Experts of a small language model.
Size: vocabulary 8192, 56.7M parameters.
Below are experts of layer 7 (counted from 0) of a mixture-of-experts language model. Rows are named down (a neuron's output weights, with its number) and show model dimensions 0-111. Each number is 500 + 40 x the weight over its row's rms, rounded and kept within 0 to 999. Numbers have three digits each.
Before each expert's rows: "comes before" lists some tokens at least twice as common just after its tokens as in all text. This comes from a sample of Wikipedia text that the model never trained on. Tokens count by the router's weight.

# expert 8
comes before: "a ", "the ", "an ", "not ", "also ", "part "
down3:509522477474447491452463424506534447521491449459625495502459524431560484451606475512465543506507450491600525444462620442556467502495396482512456442561511494475481456513439473510549480536549564516514495538494488522505510492564508509507420490520480511474503513543543496552509504524490496521475555478551562572474472506491428511576478482541
down4:484402503514537469568467519447460426487500400581568515519517492483505455523516496486509505502496554441435505552490559573520437466460402548576551574543549487466560484504514587536477482512487491479467517535488569478541490546569463461409481543503508463491513561493443479543511524480601479522463526519457446452556590437558500465513473492489
down5:487494577517532506465472456508494487523513479496519492480522456527498507551473453479575496549543533475540549492461506487408437504495561497413492493491485467507479513481432517520530480524494531473462525500503485500482471433496512503464535534568472502466530450502436519462556554493518432514544545442546484527496439502519463535486525487517
down6:478493539538533509468521516473435486503482546457530506428525522525513504541492451521473492526451519497467495507495539423529505466550510438626474546488502451556563529495540405499506470519574488482417494468522526461556484491502556525496574499492531462524477536449555466454503565407476540403454513462527518507452476544460510550492500553509
down7:472521542453480458568551440499481563467479478561509514593439564496545495528515518462447510532440466563575542533414567507522461466488482551543522486510498502507475456451475465536532505529493496489471486498529489512498521514500519531486512555522509448419503566548443456520498516490527503520496481455428555443452513502530443509531480527480
down8:511527452487530576532509554476518507446523473576502492529476471482488586460420428464502470509514502477482495542475521545420534518561462573521481509499528523504513478449491545501473481480490559558511601448556618535445541530446442515500543469485543532494520491521512542511485501469498496477421465539430416519508489544429438482550516466469
down9:468537498477487516463469516569465493507445355484574463464432530470520454507508465464476452514514472476491504523545557511508429468503345564509457459538521596441496556457471490515485533476474543480536551474449420457558554546547455510450449484487460468547498493523501459541517528443450469521475453468524525527508508506463427555554518518499
down10:538514527554545468541472498487452516443513396476491420539470556575483482513498546518580506506503551513497434474417466472469552513499348457535530442543467551559498492516568465449560510498515488533473522474513548482535529440559475526479495480425525477397498462510510507508435478533443487510474532494485459573495466403559512487469537474511

# expert 9
comes before: "of ", "and ", "in ", "(", "was ", "for "
down3:526466482466505518509576529453530443537456471406470480477486559516525512568578499541487502459550545524486500527595478513503532552450475499527511503464527507511534460516522528513544518478524537484526423424523489469516500584537502483495508493506473452481502411460438487519473491496474499490497503448450453543593529494451445570565504510559
down4:500483547408505518497483541459477516477493612546488514511507508516539501510552579491548436513438564470475475533410497500566495507488471483498437540494482501461531535466504532492515485461547506506475435481510445486473424487495463515494464482426460576499454527515522527544477464528539501464564546501631437535470464484557482433552429478508
down5:522484420479497463507482529488443504488600508546471538484462525508435507520537509469542542514551484478500446502516525522488519558549511504469486527585500539518526509562444506471532533435458390516538540513432526426512509518471500536548417562555529477510494523489558465580491525580496493416554484497474507453405580506511490447480484489520
down6:509448432563494451447415527482543513563404472517497480430533479519527570457582487489526522519534563458502475524500497506551440561519508467500477545528570502544503529475478531505525492448466503462538415475474439468517502538453496567515479457563445498486534536509439519493510479521524572487564448520499522566455478525482544535468444478494
down7:516496495549542443440460411457470507463466489507521565496557580490491475419567520549505522548567486542441446438550496435520409487553488523524437489474481528532524532503505480578515541466551520426524498466452481423515468536565493524495548479592424524495483593515546513564523521434542526542555433567549492497479559449480476500484430483501
down8:498476461495538474499452484527512459508532475497477478521553502474589500420555424501533557508474511537538495487504503511516567498528525491521441478486511523453517584473494517483495481462498565477444501465504474529477628472510543509505420515467547466508515507466433470494555502493484564503527497497607557495453524474480474424459477417451
down9:566534546482545516463447535461485545515479581547528482536487495503502557519496468468471513526545468551497493495454420513525485522506529480459467552539483490497529486498459460536509554465455558519550540492473445428453440515449505547492536447563489518441567528517548536532525523531469485428448454543539437492627481473581600527511555504518
down10:494525551577503517504402516583488478487510472518447569495476517485428511516541458480529497507473515500493540522471484523433400536514475488481492519521498480524536539529448478448505532576492483528424518495532473544442478531540461525432488477481497453496528581491459447453495511562537499523496549534587464480512530440547566509517498424504

# expert 15
comes before: ", ", ". ", ".", "in ", "-", "\""
down2:629456436514551499473553558387459495558481458394565571557593523478496518543586496532447471532493447554576445513511532456502553498518489514516458443531579531570480518518524438432453524504516537502480554507487472456504450462477527524486537476474576449557491497539509549504469563449529485475478445567488476472590508406500519551498533508491
down3:458463553425483432486493541546477487527460493498513453568570436574490523479410567474409511540494592591568534510562459484521565515517488528495566420439476500499506546504546509507487422475583428456573491525601490493515530556515448429490461502533469447509487542467470502484521430574488513453529469493463491570419495433551542523537519479554
down4:505485463497476480502511518476431527502527480456470479453488544479464526480534572423571520484477475495525446488468442536450406543562457409466552533471523466564516538506501490522534552463538493508506532518386441566501506545616473505508504465528545463480430501513535513456553422517529501460494531522524461515517447522439572469506427498473
down5:537461533463501450541547522519531496466478458501474535573502469574492456500511554522531572539516499487483490393557518538422471543512542506534470508491543474535500522511422456506449457495454497479498476457504514449475487584520458485446447521513495529503525415516464492444517525500427457491502509560480566534519530460433523513540477517501
down6:427521471536525541461566512448471497494491511511480579432451488430582436478417501514437473472508528500532458518564467534517531510562541438456463526480481493480508526467503531548497463531549486492455521470527552510542550504493513529545481458512488499431550500523468484547525469409538526445456508530431530443509513545478562469529477539472
down7:520402481560480570426532551577460478465452538497497512501500483423587531497478521460424520499493451461480544498507493495480553511531443417553554454594491535602396511479492518536475567457483497531456527467504510532485502478595564535502511406496459501544496515458509519527519531595475508522466549580553493444523478484484474420498500406519
down8:503459466463496516538466479508508450488556496637478506508477538453463540481454529500527517432446542575531513512510437489497576532523520536501501517419556492525501550494483506507497498426506520488466475462474421440416522499511504423474536528478414552494564476522519570475507442526588505528427506492499449436528471535544470477463538485496
down9:471452489501519547536507466542455585531479521452525458443488484519449504536445586572479482535486513571496485487545562528538478484466484491461515573522470534380467514503551480530557494436531458560388480498436468537509486466505512477521445521430454526525511525587540515483433455459501508477517531529493542464497481520510525485525523538432

# expert 0
comes before: "the ", "a ", "be ", "his ", "its ", "this "
down2:548507562546577488469480477484471529510469354502520483513473509427406550499523509459504527409590542492560471436484519479525492443487555539502542470506520492490524486582418455515517503475499543482542542478569525506524429511465519464447552543616523509459547453499483492514461490525444465478549520477508458504503540451552528502525511513479
down3:478542491509445501546542511499433574506496496475469452409540511495556482584499577512568476498473447505419487519488468519490546530486521502474471470472525473476541472509425521435506449540494498545482516533536489455446529484537480446532493483471469533443475513523528541536478480520533497534485474509481464537493409470463454440463487515502
down4:540545446470569516499565520521553474476455467558586581470558528452509485459502526481575532470514509478424488497505420483534435428492457572508509500476515508524515517490508498551501496465480517462592429472530489481512518537481491474525549444506541509472494532513420533513535453454456457545433533503585534530511469529437520532543584504500
down5:506498584464506483467453453516516502418438455582523477424459513518514564537477453518511538488584460504504522542500541516492467552417477509462495471451488493478503529511517490465515483425491491447499533444569550498543564407479515556520479446425529489632585531403557538459568537446496511498482558492463480462504487486534455567509449478539
down6:491474477481524514485560502506548491511485538484463510526467498519494477542462510500469562488459442514487452475469470521475565418464457481467455496507482439477574523445533507545543505537543544569473498531464497541556439555544490470530520420453482524501509476459507489576487488513496508493488512590542460496580567569472556557448484510570
down7:591511503475458503499522528561500509486520504489542600442531467508452503560471503514466496523470454482586483519524502559533512445485512518456522536501589549523518509554615479497551572592529548560493514485487445506524602469479450495517494492460475479500500518452460533489457558509514449499475498491512523540485485489468514497516470447417
down8:472474487479473513515481451464471521481537543490486503492521472462496487530464486462522532503444453519600578482530534550482520437493528524470526476467489497499478479515534533389496503470498511476449512450498487500483536489522447527506411477511512528542475438499529518508486463502574535557496455484515526594547510549448495486534481576495
down9:479551511498484542476497588486478447482609525467494556475534477508418475503467526445496546476484472479514579473458458535527537597562484464469475471489469524418514532476542504555537528428532533452464561554447448475527445457472555463432490536543492500494553538526490492490444500495472435465494447508479515499481501446502533563475531496498

# expert 14
comes before: "the ", "to ", "0 ", "in ", "a ", "by "
down2:593522483514509527503530501547521490558575527554550507481538530508501544509486498430469538553482526579585544539507551568543482507530513508480423478503505479456507467451522511490504506554551528490458415470484520570481537613482541516531529486492477494405522547497442522557494504526477524456492549441508472550421581487501513493503570424502
down3:595469582572551571545498485440445493429547504522556505553520419509510452434461485472488519537452450519542567456478471495548470493475490447437458471498457478508411489484466492473508490543547484493465509527560502490520486455463473515504505528480508520496435542471514479509552475456499505462569494414514502582587486495530588470479507480500
down4:519492431437428482441465553499500453421505408519494505502504594436509518522427496378555484512536455479488457493485421496504547509486455506518534477539471499466526473471482542493458489535549509453483504521488528551529472482501518453519545506503567494508499514485512453499435511522547533414539513540568572474484536483493475521486473396536
down5:502428476501472476548532398491526467533518601524528450503482582472468526487513484509454477446548479441501517507505484539475494519522581572567571547443472442491486562566560509501485490426448551514564556441468449525440505490518509542513429422547472567536522563542555516516517486489474531543470424584464526421495497484526494524527514512521
down6:448542537478449553544540504513527456510431490450547441551583528475563439465514453492556463500531579530518441441536491551535481534493575476478484469529555491558570460556475491403441486554477509523504486482530513552534505510480519478522458460527463546458541477491469452494538505500471454413504440465552484559486483521516518528531541578582
down7:496604585458519523496486578549503470455516506512528540497476509495476444479465499484496482511532525540565454464479511455452578404486505493455528510470466461411515486544434508506470522469379513467517445464455453482545475471558519558515429523470401441484514443516425553492599570496458510530561472586411461510456451446463499422558472482517
down8:486459499469461505477538557520525546469510530505465573445486522475477492526518563480564579494504509492523473519410481433377476512487571451508605460499502451463446447505525527496549501453410444445548465548373487512517503466445499495499515553480464435504474563491507470545513527474491521534495533477517555433535529527445500553441484612487
down9:443521518510526458491552450535564464523573487521563508530413538513524514614597498522524487531530514578547537504519550473509498437538496544562509513574567535500507514450392538544491468469479497488504523502574480486569419485485477499488497460467456484519514488586537601484423454588526468513490471450529459507519474508545482487621495584504

# expert 7
comes before: "- ", ": ", "\n", "==", "= ", "The "
down3:534455450486474495527511534484477476488462525484531496487545517550484506503521512524443462546469483471507497507485539447463491557486483490542539464509481566545547489519506548497501474464472532449547519548485494497456506607422550458505514512517551465398547546535486555555517509540454431523473484477490534492500459456527468587486562454490
down4:449490565474520475444497480526490458503490424521483514566504529480531557530551505471480510472556430521508505440501529520477486491462500441538568461465459581478494489491539495478523502490527551480416505516521458503528469478508506490501540588515501526543503532533465535528457555476551522514527495495495519524508495449505586498521531552547
down5:483513566519502445530518498498493472451467535514488561463517540539528515548448447531425482445487449461493464521494463534445525401533499513554577520509542506563563470528533493510462524512435492525529514526431489440539494448483527438522466555515524476446554505594569555529496460524463509491432478495384515476452505478487484515449470515530
down6:437489496496548492516603468463444540549485557501470465508531478436564421512542473496495542539504418451466474468462522564480401537563473509505515451463557504466463541536532529479525548497526503529552498495457540473514517545521549461525527564523483445552511479484475468491505491466509560414524475496494469470508512537535573481496508511492
down7:488435461467502488473514596554528553550554485451466418484503518421408493469501479552571550519447444485450467502533457544496536483517512573564451454529552484597579523432568494510506475473530539482519526472526492482473489511513608487541478533526559487523433581537484446516381456506522560491511491437504552549463453476477578472498531540500
down8:510497468487556521472480454400500454425496551477436475551478508523558484481510511461452541488564443540505434491505586564509515496495470516515531478448524507470528520457561446509545540513478443535518485488442402504507540482454488482383505458534488450461503537417519464480533406536549498468521443552482455444490515529521470521537439539483
down9:554552477460524480498548400475495521453523593453520446480563524493571490533563569481575509449531589459453474470527508488502551545485551470475507504447411536416532523579514518485468496462614566498480477488526497530488460500540490482495558520521474575535456534554504509590540455479539495525490477467503438440481516540515512523542502489490
down10:521501570534529478484553458471511498487493519508513450491566526518504494527446464519506445454480512500500539514466501537537537473538557563514494528509550425499531459450484509487530451512526461455539456479491459551511482500463540493520493446551533538489451550482525584433514472499518499561502442544577540441519556513480495501393536523481